Weights of a small mixture-of-experts language model, trained from scratch on English Wikipedia.
Experts: 128 experts in each of 4 layers, 128 tanh GELU neurons an expert, 8 picks a token, a softmax router.
Training: a variant of Adam for the experts, 979M tokens, 6122 steps.
Below are experts of layer 2 (counted from 0) of a mixture-of-experts language model. Rows are named up (a neuron's input weights, with its number) and show model dimensions 0-255. Each number is 128 + 24 x the weight over its row's rms, rounded and kept within 0 to 255. Numbers have three digits each.
Before each expert's rows: a language model's description of what the expert responds to; "mostly gets" lists some tokens that are sent to it at least half of the time. This comes from a sample of Wikipedia text that the model never trained on.

# expert 4
What it handles: Word endings, closing punctuation
mostly gets: "\".", ".\"", "”", ",\"", ").", "ensis"
up3:131117129136157127143116114150114128153127138112127130109136168118129147105140096120138149109152130130096158134130110120157129102159094119140107122097136110159153156154135142201117143154081165132088100108088163120166109099099135141106137160140115155122088139138153150131108130146179123094148126154121171131123078183145139139123133124113142094128112097104128125105117154093120140172151137145130147144135114104160149139136138151132152117145157153066155118143138102107116114122108125192145127126127143171101105125136098167112132106101204156150098131135153117159155122119155095120125142083107123150160120101146129130129127127121128042131128183102106098132128124163106127104148209160113137126132116136146085139118188140135104126099132134134163153134133176094125130111145119
up4:095141146117145106173151142133136129095118150106124111163079122114120132140096122148110139121154202138128098120085153108117124156113140141113141139179174111105129105128124154139122171160119110152169138130164135175131094149103104104133126167125097117145122154140114148086154129131082105107083128151106105119135105143118111124128109109141144123126087141135155075100126104128126114114133093131144124140137083099111120174163134148100125093108131099104146137165121111140133077133128124119107129205144151153126132136145107125135125114099127111163150110145154094121126112133157150123094137140109121137110128082147082135078126144113112135089086145110139152202156129135151086131124126139117116148151115134143120154103151119170102114166096124106153069116168125113137108198113092
up5:106119128110148122129130122137110130128135131106136106108072138139151158100084094127157153125131122119132177115140115129121140131127096151083107127148122106119122080084088174119099067157142107103118105112179102177133119180122111123138091153136106128121149149102140133150093104105158098185120104138131124093083111158117106134161119120135178120117128127089127123093090096125137150126195137101160146135119122149112108106159131133137135110136113119135127122125175122156124123124161066118089114089089139175123117133154153153127117144116112149153108154096143130133144144131157119155107152139159151088121118096169116162148108139134111081166116132081143144124148138120136117151125092156112125096120118100118104157137089103169083120101123141138132124123143109062178137096151140

# expert 45
What it handles: Row and sentence openers
mostly gets: "   ", "The", "After", " After", "In", " Since"
up1:157142144109147142138139130094120098098104115118147138140097121161151126135107130140130130116123137136085149131154149140146097117135127123146114154109136108124150142115102136090098099140116124086152072124132105149153121156120130120133155127115104129122097120111124148108108132153127095087149106143126114122187130112137105162110137160111121119124164165096106103137145154123097126157108128137118174112122120141142109120144124140128120148107156132084079143091115149117142111106095133175117104075094076144152144125136106164150091136131149167151109135088080152178145111161155146135104130086102179146142153139114090156115126144115126150118104166175104144078152084132111134125091152148142078120174142163124079065158125129144107136149101089204108115132144093155126125101167126
up2:114159135160119112119116131087147143121157112057093126172092184156125124124119124110130106119122112158132113098126146135129101140101138153144152146087139114120168150110099107105098108101152091142118173137132116172113120195119159169148122127156151140120154151069133108111085135132141111117108106159083131079122143155089157152123148117154122160171125096083142125152102117114132103112142118146138162118157116154137103057113148113132112096128151139111171087139116119131138127147145098168134169097130133145087115119098137128116148126150114118155105121158128151133177129145140128146124141160127108101149080128132111132091138106124146118071098125147139088142130106144089109139090142167121171115115165130140162146107079144094129132111122140119113133152150164136116137148151167
up3:107102123147116102103117158109135159097081126085067092187147172134120097102127121131110111112137158068139162115100082124102080137124140143114198118158089127135138150168129129118110097136140150114109117104127164153098166115115103080146125144131124151111139138113098145120120140122149137125122121125144117120125112150134111135140138109153126142133116111145152072117137111127138155129143128100113155142189110143130143158119131136095151143134121134142164079144119164144124134101108138089172138115141148125087092130128088130175111103115094197099123150111171129172110155125077158102123147138137155117115167121135101161138098175100099116133130104139098138141125125118164150178151157102093136122129147150134114130144110144104128144150071153149150121134135113134102101076140129

# expert 44
What it handles: Music and media
mostly gets: " music", " song", " tri", " characters", " singer", " band"
up0:142199136128127137113117134156118131172105106123119110149131112097128136124124163109079176103113147096123127144173128110143169077125135106134123142080127108111142151161139121113146137149111183070109136148114105105146124148128163142107130132054115152118132121120127064162135101122089076103116121128083140106129110124102140153129105125159119092134143108131124124147126118138182097177138154161122108164157181146160127110086081145110104142156125100103130129157117153100122151142133135125116145136156147135118128119096179120094132136117103161097130134154125103140093140133100166176130052110108103138150112161166130134127099109122138139101121158117156140128133126124117113129119159125105144156144147120128148126159118120110105140118151094175146136168132149077129085105100124
up1:089133136143170114166150135141117179157181149090101130099114115090138135103121159138073122144085133120129112151135136169142108154133102112119136151089157116149121065125129149099144131106161158102115082145150147117128106175134134128126123087120111125151134150128142141102197113115112154162109154144157158129116118098133154144098157136101100128100121154171122158125119138130144124140143079066128127147109164149126126118151159100097104172125131125148142167131169152105116088127115142140099064166129122109083186105147113154169098126138122126112114171116091140103137136101102122162116133117092111091124131140144137118078091144130098155120130120146104127116145152105171110120147117169119135089161153116101110100108123126140128109120119167129112121108147148156140151163115131
up2:114183146120121102126148088151128134129134143118128127141097150102139125137149153050133095118109091134135124126098091148144095105147059141145108143111148133111114139130129148164156109114138110135158124132112170131133151101132115119114118145134112131095142140096082085110090143118138139118107097132166155075141136150134131160075143137144121107090120132124110105069084141089130123178111141102121126129162120068160125144089150137083093112134128135122116116124168100107131123172113127120100106128111137102121132137106108133139201157124134105139112131132146123101116097113115154159090109162108109153126104093101110131102094125095149100126144150109112133190113088165153131122163127145143182133154189132129100150155149149130167113123100161132107120094118109123124120086121112

# expert 21
What it handles: Table cell pipes
mostly gets: " |", " ===", " sec", ";", "]}", ")==="
up0:181128131136109079135093125108094165140127159135103092192142147144106119128077101108145114122140133101139150112128163142096129103115099150110100147119145113125159109106127130120098111117123125113144131117188114177112133138131146118161127148150088121140165146114152158132138160152120144163138113127148136082184151140119122127126125174114109134105114138114160107150148130148094143153144128161096171165118124156107157111122110146151137125142139155100136098103107089109093154104106104128119183208131106131121109147123125130121098163170110116155155108073147125121142128144168122116171154098096186163143122138153118110174106084129125134142131109162085120138157124114129084130102095155171146129122148142115116124109127117100116094106116164119149100132134132130085091165106123
up1:117144112135140141174176079124110132123143136102119126128095118112099120133118126138156089151124127149127149087170133114109095184131119107128129111168123132099138103136128140061101139140156125118137128157163103115200077154098115118174109128110123093115119171108127117108098119111095132128135106125102150129134161119118122118114101120102149141093156137139116114096157129147129124154104148104110111129137146132118088136106160121059067145158125160119144149113147130123132125115111138122092170122133111138130103127135172139119112068147130134152140116147106120139144169151124162118092114134143167110190102112114124089134151145147117141123146147114121099172170127139111107169127179196141148131109157126160114087107140142121121148088155159173091137140138118172122127139121073
up2:183189121128113152126174130143101132147131108092140120129144202119125124138101157112139135141153096105138138155162122145114106121121142139105102136126081116141108105132126105114124147141152133103139166114136128132182093090142121136176137143187125158173117196085088173156084140173150084165160111134149126152113119136109108133120153121068119120135120125098157101116126155117117140132132124133138187126137176128106124088146114116122107129120174162100132146108099115115103092108142103124108102100145132152068097132131131126139130138097116171136132085123178131132160144126127138107112133108182153125126136143128129122148119128163154137144112100124151103096150120137093124094129128138128099151120096111118171135120155126120139132114104111141115128152079186178136137149126107

# expert 29
What it handles: Place-name second parts
mostly gets: " York", " Railway", " Jersey", " Buddh", " Navy", "sey"
up0:120111141157113137122144079137142101147097163103137159119133096123152085146161099126143111108159141098096167120104138120113135120120104163134174036108091084129133081178084104153099133111100133106113130115122132126167152103124142159118155140098123114140145110090134123153143137135154118164136157141127144100137114176097096165106126138116121104119121118109115114177103118120157110145103109166179139152107137148119142096110131134142116090142124112149150159120160067141161125097132121141113149125129091153114162104116098109120100147134168121152119135064133134167117069134094129087124138116105166147117110107162117119118144112122132094120118140124119114145100113143138136079131130125081160130122145133143105151157110133121117107170128095136181142134114163177095151141126099
up1:152127160157125118136141144124092151129087104124106115146107131123134094138137154111116121095108133119114162088154128136114102195104087168114113125132129145123178137123110134138089115140085124106120136143151175166163122183108137164154139130080125146119139106116109100114133093129147146165159117139130118070137087142096137178085122164113167107115123167148140096126108114083164158172123135147134115100112143128103096083119106152140163142117157131099100126126149130147126117165103149187134091155056119156160100128158120172122140137119133161118146078112125126133103090132163146117125165121145171107095110108151082122115119131148144130100147084111116142108128119142129128154110111119117102144124128152105104107099124122152106133115093148138118106104159104138110081089109147
up2:135142146118123194128151157108116119135120110137121079132100105149104149124147164129114105161133102150133154142155094101111113147104131105122099114159102122103148127136115115087116117150123166109136112177105095147136112147097106158135115127143128112099167102140159111138101158135103158111119082157105142143153110184068159129129125178132144117130128128153110147125138106122180138070101101120130083096207149131111162158124117140129108154111111138138121109140115160112186133126163140121112163127144126090071186163162156120110099116105127150095170116159109116143147100068134068152127122155133135128130143106133150145136098139127096117142145142151125116106097168153161131104107111121128131121106113126135130153108110141151110087177120137157155150154106145115136122127114159

# expert 6
What it handles: Sports achievement words
mostly gets: " record", " won", " Championship", " debut", " played", " professional"
up1:139126130111082101122130145184102131139167137136177151159136120133105139123128131142153142129078140118124156090105149150154088144131132116104122157168110129141116114143118179091117120132137119124140123137136146138156075132110129156162113112108122127110113112172151126150112130157128087142130149121134145126165104158139173108115169118123085114049174128123151102175097131157119152090098128110141118161115148120113115117131130133111128104129113145176189106119123153154132125159156113127086139126155112125121138111152162113148118120152087104178086131202108109096102132133156124136127105150124157137117137131163124092130093094135129124136174135132174099133131128178127068086139158157117179073155108146153126131128152133141173120154135139121109140122104107100124094119116153
up2:163102132147158088139116113127160154103138134117063116159132148148121141147124088130109158105133093120130156142137147126142135074129119111146135094156130151134134104140104165138110073150130111152164177127157139138143142159123117131087172151133113132150117092090098148165097117118141146062174107169153056123152111134139140093129100134147161149116093124109121139118098141069094111145145124125149104115165118124130169126075110122126179126137165105146080106148109153132127140108130123139100104123167119114092116106136111121142140103078132150136073116159173105107074130088113158139138143124137136119112106128122135134138124157149099150124136147116150100112109130132163172174137185121136092089133146135094109124116120154122148116142151135127123153144142155148138124100159141
up3:158147144148081126101105099105152136127121080097124104137071117124102097138132119108121118119129113100124136133155087149163098120132144129138121131116131184090132116144119119114093114093139143123129113117117130086120097126127129122084111117149174136116121121110133138118126119134136130094094103104125137093133192116129125140142156140143115113149159101163103129125138081129113148157136169156128122087102183112103143145136127098156140152158148159066189136118117070113117146120085129111150054158106155099155168145124126142136142133138087128130131167134150112134142132155095123144144156161108184157110109125128129113145124114125118131162106133114145117115158154141089129147116175089071105084112098123123109087141109162155125069111110142165120134091143116113117137139130184

# expert 7
What it handles: Mid-word verb stems
mostly gets: " own", "present", "urg", " attack", "iew", " miss"
up0:114092134143115110088114119119147121122160082141080123119134148169146146170109134123121087109092172075120113136115107180112121137147087071138132104129112103145124142137082155139118109090138103126137165118164107164131133139138164147125113115128108092163139130112128162131147096163135097132150102162133132140118140166127121119145146160117149141146102157138152149138123150189122117134111070164125108111139138090125128125113149145161095165130121131126126092086107085125149118117160179163130143119100120117133148145175087125098146118127134104141158142140167172129126106174163123181133136150143148153096100119148122121159155168123136159109114131090175117121172103107139134124157126126129170089101127152140137163094130132156132102164158160113152104141173138123151144122168097
up1:115148114145152105087126127151121070067139137172118107172110143161134146139107125151169118149118132105139135102108133128151148077121140137124156097126117094135190119126139163108137111157115156128126104137118142136079124134134152131086155095151124123095130142120140137115120155168153126129094117114129094102129136111143120103165153078151162128076122093115123098109142124081133144084151103137106141135130094151093132182132104112125128113083130113128151149093149164123083144156128153147156151094091082126097135120130134117150140166164102123127085091112103129118145143125148145116119114108115138097120116117167152129111147151076143075093145109111107157110155076124103160132134113109117130179101148139118078128110113141157130130168132156124151101105167087119139140127157170
up2:122123136116110131131072123141096090099147093184109125128123111106093172142123118149190103119108147135081161100090155159129106153115103181134134124117143116122113122162082130129143146113113156144130151112165144154100136094146123156080108142115108133080110120081158101143088116126151101107127128111146140122073165129123127115089091143096111096126089171154111129093126113149091157097129141134130085146144144091146134144189099180109127130148102122195151122124166118129115133178140146155121132096148141108153118163178118132159120131115127109126129125143085118093149170097148106133121135121150155117126117110117153173107120151136158127103106170120099088099106147133139120142128152118089135113144165095138135165121138102116148114152121141119127133107117122092122096116150133

# expert 22
What it handles: Table row starts, capitalized openers
mostly gets: "|", " Gl", " Mad", " Mal", " Sir", " Mor"
up1:117212141124130083135130136155178140115081110129158141117076107102100096123104072109145166091125133130121127114127119141113132110099149171136121101119129135151141143123130147106120085085111137130077127119119139128142104115177165127137153152186162129142146163127109175127119087161122176099127115151140163092128170133125094143069132151119099130118133102136110170106169113147123115114152126132115111135087165146131158118155142109137116138103126154112170105073107096182149108096099110156129132138130115124118129133137138113105140135129140185138143114130109096131083108144125196101127140120152150120139094107103115106115162129111155106140116130102176134110090144107148138135135132162156138129110131192141140146171125122126132151154117140098123142154141117096133124116100140
up2:100119137162136114124102126128122108061148144127126134149122148132051172144126118133124107122139134129177089126109112175107153149134162101139129154126075118109179126134120133124141130114132156123132150149149097075117139114141127115160177141190186139139111087148095117141155155103108188138137108134127123117115127110144107128123106145172141126140113157211141187083131127110138126114127127121142126116082107127095120146101157102121150129182141128132150107125119157108108114153122153171120142141130126114117135124141117149141124140135118127154149120115130115061141117149143145115105093153098129124125136121118140109131131133060119159139096150144145139115128150140099126151166127105094135131173119108154132121118124143128117129125129128101031125103095114082118131098161084
up3:124128152111146128152076115102104152063118129107132098110119113119093122084122134130154135161129124081120146102121123145116138137120163114123145122115071112126147145112066138141118098149101157127148155124159154138127141129114114132082114110144109104163102129105075114146098122174133139126133097143130086067120179110100101149140147157147130152131137160118126139147122119125097145141116158141155155165134123128077132132143130135121154131161132132152134133121127094137128154133130104128145128143139129152150118134171160137142108060162135162096136127104169137048134145137140155105133133107150175105148082065122145144126136127138123119140187171130163120110156120136148132116139099121143111150119149148138143144134129171172121093146079115212093109142134151147117111107106121

# expert 1
What it handles: Word-initial pieces, math text
mostly gets: " Bh", " im", " Er", " cal", " sol", " Mag"
up1:114177160134089134132114158087114126154111113113124097134114196095128183072138156152160086129102133127080112106134188139090093094138132145128169134158167118083089092147093112126158126091131144116138131160113137136121142133149117134137125137149138104095101122123161129114075114120110143131142140126107136105174135105171078162124174155135119114101120123144139106121121151109169111156141135146107126127163154113147133122109153100137155131131180112098145084130158090112171106075139135114139140136142111143153174154108098128113147129152167115106122132160129102139140133138156105128150058134135134155135184112124119143100136133118147097141108125172086135159134099127120159109139120111116128135115100167132094143159079151152127140110138163148119141125124094133135135124118101
up2:105153136123083113132087115110102152135138109105110117153093082144110141111151134145111083108166112062112123111083107141146072104089117173147125148111123129058129139133116113135117113128074174171130125142091136132130166146166140108128108125124174138110174141108131181125087127123128169113113130133137157151100144151139098140101150125179124128139122116112171120164136119124117162107120113142110109149144106113160096109079139107141138103137165152100163175140104123101145121121107121112147093131127128158116142112173138141130119151107123157148133108131138152161110154095131120079117166118145115095099083107114094144145120081088116117105121129135083100101111105165119115128151142098101144121123116090110128142133139121141137102144185122143087117147153127128073104121148100
up3:131136133064063106137136107111160141103126093137103124122144134178158088085130109128135110132137117093152103083136177129118138131105142119129120147154122082113081188118123173118137090125129132115142108149140116152107116117152155122132141137099142119152123164120146104133121170117112108147058140109148098137155139119130125157170106090116142130122123113125133078125108101178083129135126149159125112101141093110110129116139104093115120146116106101117118123134144134156122130133155158167109099115134073156132108141129135102137160121161155133140085100117162114147108128119157104145135113077137120091120099137130115134130124131129155139116147123154095095101134124110106155161129093123152173123120158135156119120141130130125045113192119139111123157178101150076166098094131088

# expert 39
What it handles: Prepositions and connectives
mostly gets: " after", " at", " when", " during", " before", " until"
up4:154140109158100097153136175159123157140144047106153156139129114109119147139143160123130085144098143067116151091112119117157134114131140142114093114118119130123176148141120112127160148113132090112103125099138147110158094191107168127114155143102102120111115146116122132154111158148098137171182133139113177143119110176162130122133124118189175115093102078100182107146102135119122157141111118118147153112134104114096113089101139124094108127126131120079101104101150152125113114136162119132112074123144138124132114137102113143124126123125127164137149120162126116103125143088121149161115122151162138090116138100150150146086112117140134107134174132139141154113147110162115148119141180134143151152100104087140100133101105155153184108109119127161151119126107141135096162157131143
up5:137117149144126136136101124127043137140149135140110148131109134126111104107133108165141118140102095162174167126175120142100145126117139161116163118125137118160140112154135125128140094145156135144065111115118169133113124159128174145096118122142157117116152149108111185148080127129160142125154167127130138123126117141112088100135138142130182136144100100134144128159118139132154127068143136114094073143140086180088109090168139105145135100113107147103114133117124116136128144124085127136126174121138177116098124095152095120090135129108117136120145132119119151120144157167093152128091179068129158117180133111140147093114109143129127149107101101129126182118157103112106117135114099120128145123067110076118132139136125149164142134074123140113164114168132155107125135146146126
up6:140129118162164161146110103091141121112163129105143128159142121134126134117133137142154119091135151159146132147132168097121164100160091124154112130115180148139186146153136168126126137190130089148121112143099127121175137155144125115093106126148119127113135176122115127122120134163119088130111157149113136134129127145116130147077128110132127162108124147144111102151082080130151081173123131101098149140128121163118168110131102127084127085173130125153144119126163112118123154156152117136098119089110102120142115135195141065123098153118122107127149143138213095155109160133078102124112121119139149089132114128097138116171166140151155128084148144113093144073129121120196130108144125142133131092157167126097141126109125148119117118145139101147094126116122138128123147146160125

# expert 63
What it handles: Pieces in credits and lists
mostly gets: " best", " Clade", " Died", " most", " Genre", " Species"
up2:097129136152132116107122169098119120127096122135112134145157122117088131133127133128078119111133094149146086092123092160077121094119150125139107162100135132103166114142087132124171135131138130144123138197148127123122152118155138129133163153173142085116132065158142131120123122147138164146119121117115130124139107115116130162123120122160134146144126098138097145131117113131115093134162133153089093117121135135116079131124160120110167160144123159097199112132162163107172149136114113103096143119147094115186121115130107111106118106104071119160123105133147163157117113056104079142093111149110107154114108094135156115107112178113115108136143178108116116130069157137147154097124124154124139077153121117147163115153119129124095130130163104137109174154120121159117122087120134
up3:130165154158148105128138139094149120138124129093157099140074130141117136132144112157146086121099108158156158135139109107146143107098127120158111162096116094128140076174115121134126158118126120121119144164120122143142124124134121118128114151113131129161156089099147116148129142126115107105157131103103088159151110163160127126144155129148138159127145062109123117134159132152187131096139168095156147140126137150092073150172160157121109151131106104127156141118168151163128113116113150124111097145060124153150151129110196161117150131089162150158143121143099099147135148115150112096143122115119111096134143145094134098126151158138163104124095151104159133067161135149120157138140184111108116142131112151078122138087179118175131087135138133142148153149096124127110100154117103
up4:116141149118149152143142111109173138087160129085137124134135093121144109158124124126112156108144113196084108114109127123159155131133123128124123148076184119126142127125130116131148115128153132103137122151164131110142154155091121135101137080118154132150151175167176147127090158133117108165127158108173107100113124104152108177115101114166132134098144131113088149093147131144099086124103120126065171146129086131125156115082110100126143125139148105142105123102107109092142132129153123119123102150131124159138164116168110134130093144077142142143083091155134131107146096122117135144118122146127144150137127150121121160156149088099139141078106170121172161097170111107147147125098119136118102134116097171076107147110119182133119108130119125139122110127097090143104171143178135

# expert 17
What it handles: Arts and music credits
mostly gets: " artist", " actor", " singer", " writer", " art", " Film"
up0:157138129146118156100146139118131111100129122101148106102155117129122154126090086129082117115111143167101094134103138144147106139086137087141151108124165093139119070128130105127114090137117150127135100144114136141128099147143155123118154141158073106096117121136078150117142148140122138118141128124136120067128092135132108114129089118142111134132128082129158137138166143101123099127143113090133170146130124113104129132125137101135141157115094167185113153087135113159130119110112153163109078146126128080044136138141147126100113129132079161163132142087123134153133086152095131092107124162146163115091125104081159135120121128153140125112077098101144160131129134099114107136128138113127181143099106128135089136111088112169148161167154153131094148150163080151132119159141097
up1:138109156101144101143135128125146177188142095095116164137106117145173114077129100117154101130072087128158109135074140129164079147106167119146074135144125123083141106122120156124079136089073108138126101138122109132118132103148104109088118129104157103115133110183143148196108134068130133125156140136098091106113159156128156136104131131149112131126153115123130106101141140131129134127156120104100157162125137109119144139146131080087086136143184119128151112114135106148154160121150126114080136133129139109122128137141106168096120119161121146148116134095137107134120111155153112180126132126131141133136103112102115122120164115183141165146090134121150118137120128096107126114138158134119155127141150127150125157149140138187114090117142156152087065119151118118128108105153108
up2:141098133165056123118136113128113133114144133107127115107164129108151156117152139136152133113111126134138115097191104121120135139072130077127134136118097087108099152128157157148158069103135170126128109144158139139134083114117199105135163113132128107083166178151117131129109123116166131117128145108120155121146099131094115144155183135141137124154099113120100128152108123097160154133147154118133112104173117122095138147097132178092144092140120125139108160165120112120133137134132109141142153171100123133090136047173112102129127108152152160147145132148112131120168132097134132089131162152120137125152091104141110134090159126142125097151166090138116111129102098121108111168136121127103151134120124129094157099152123127104108116138108079158118120124093112076141136142131078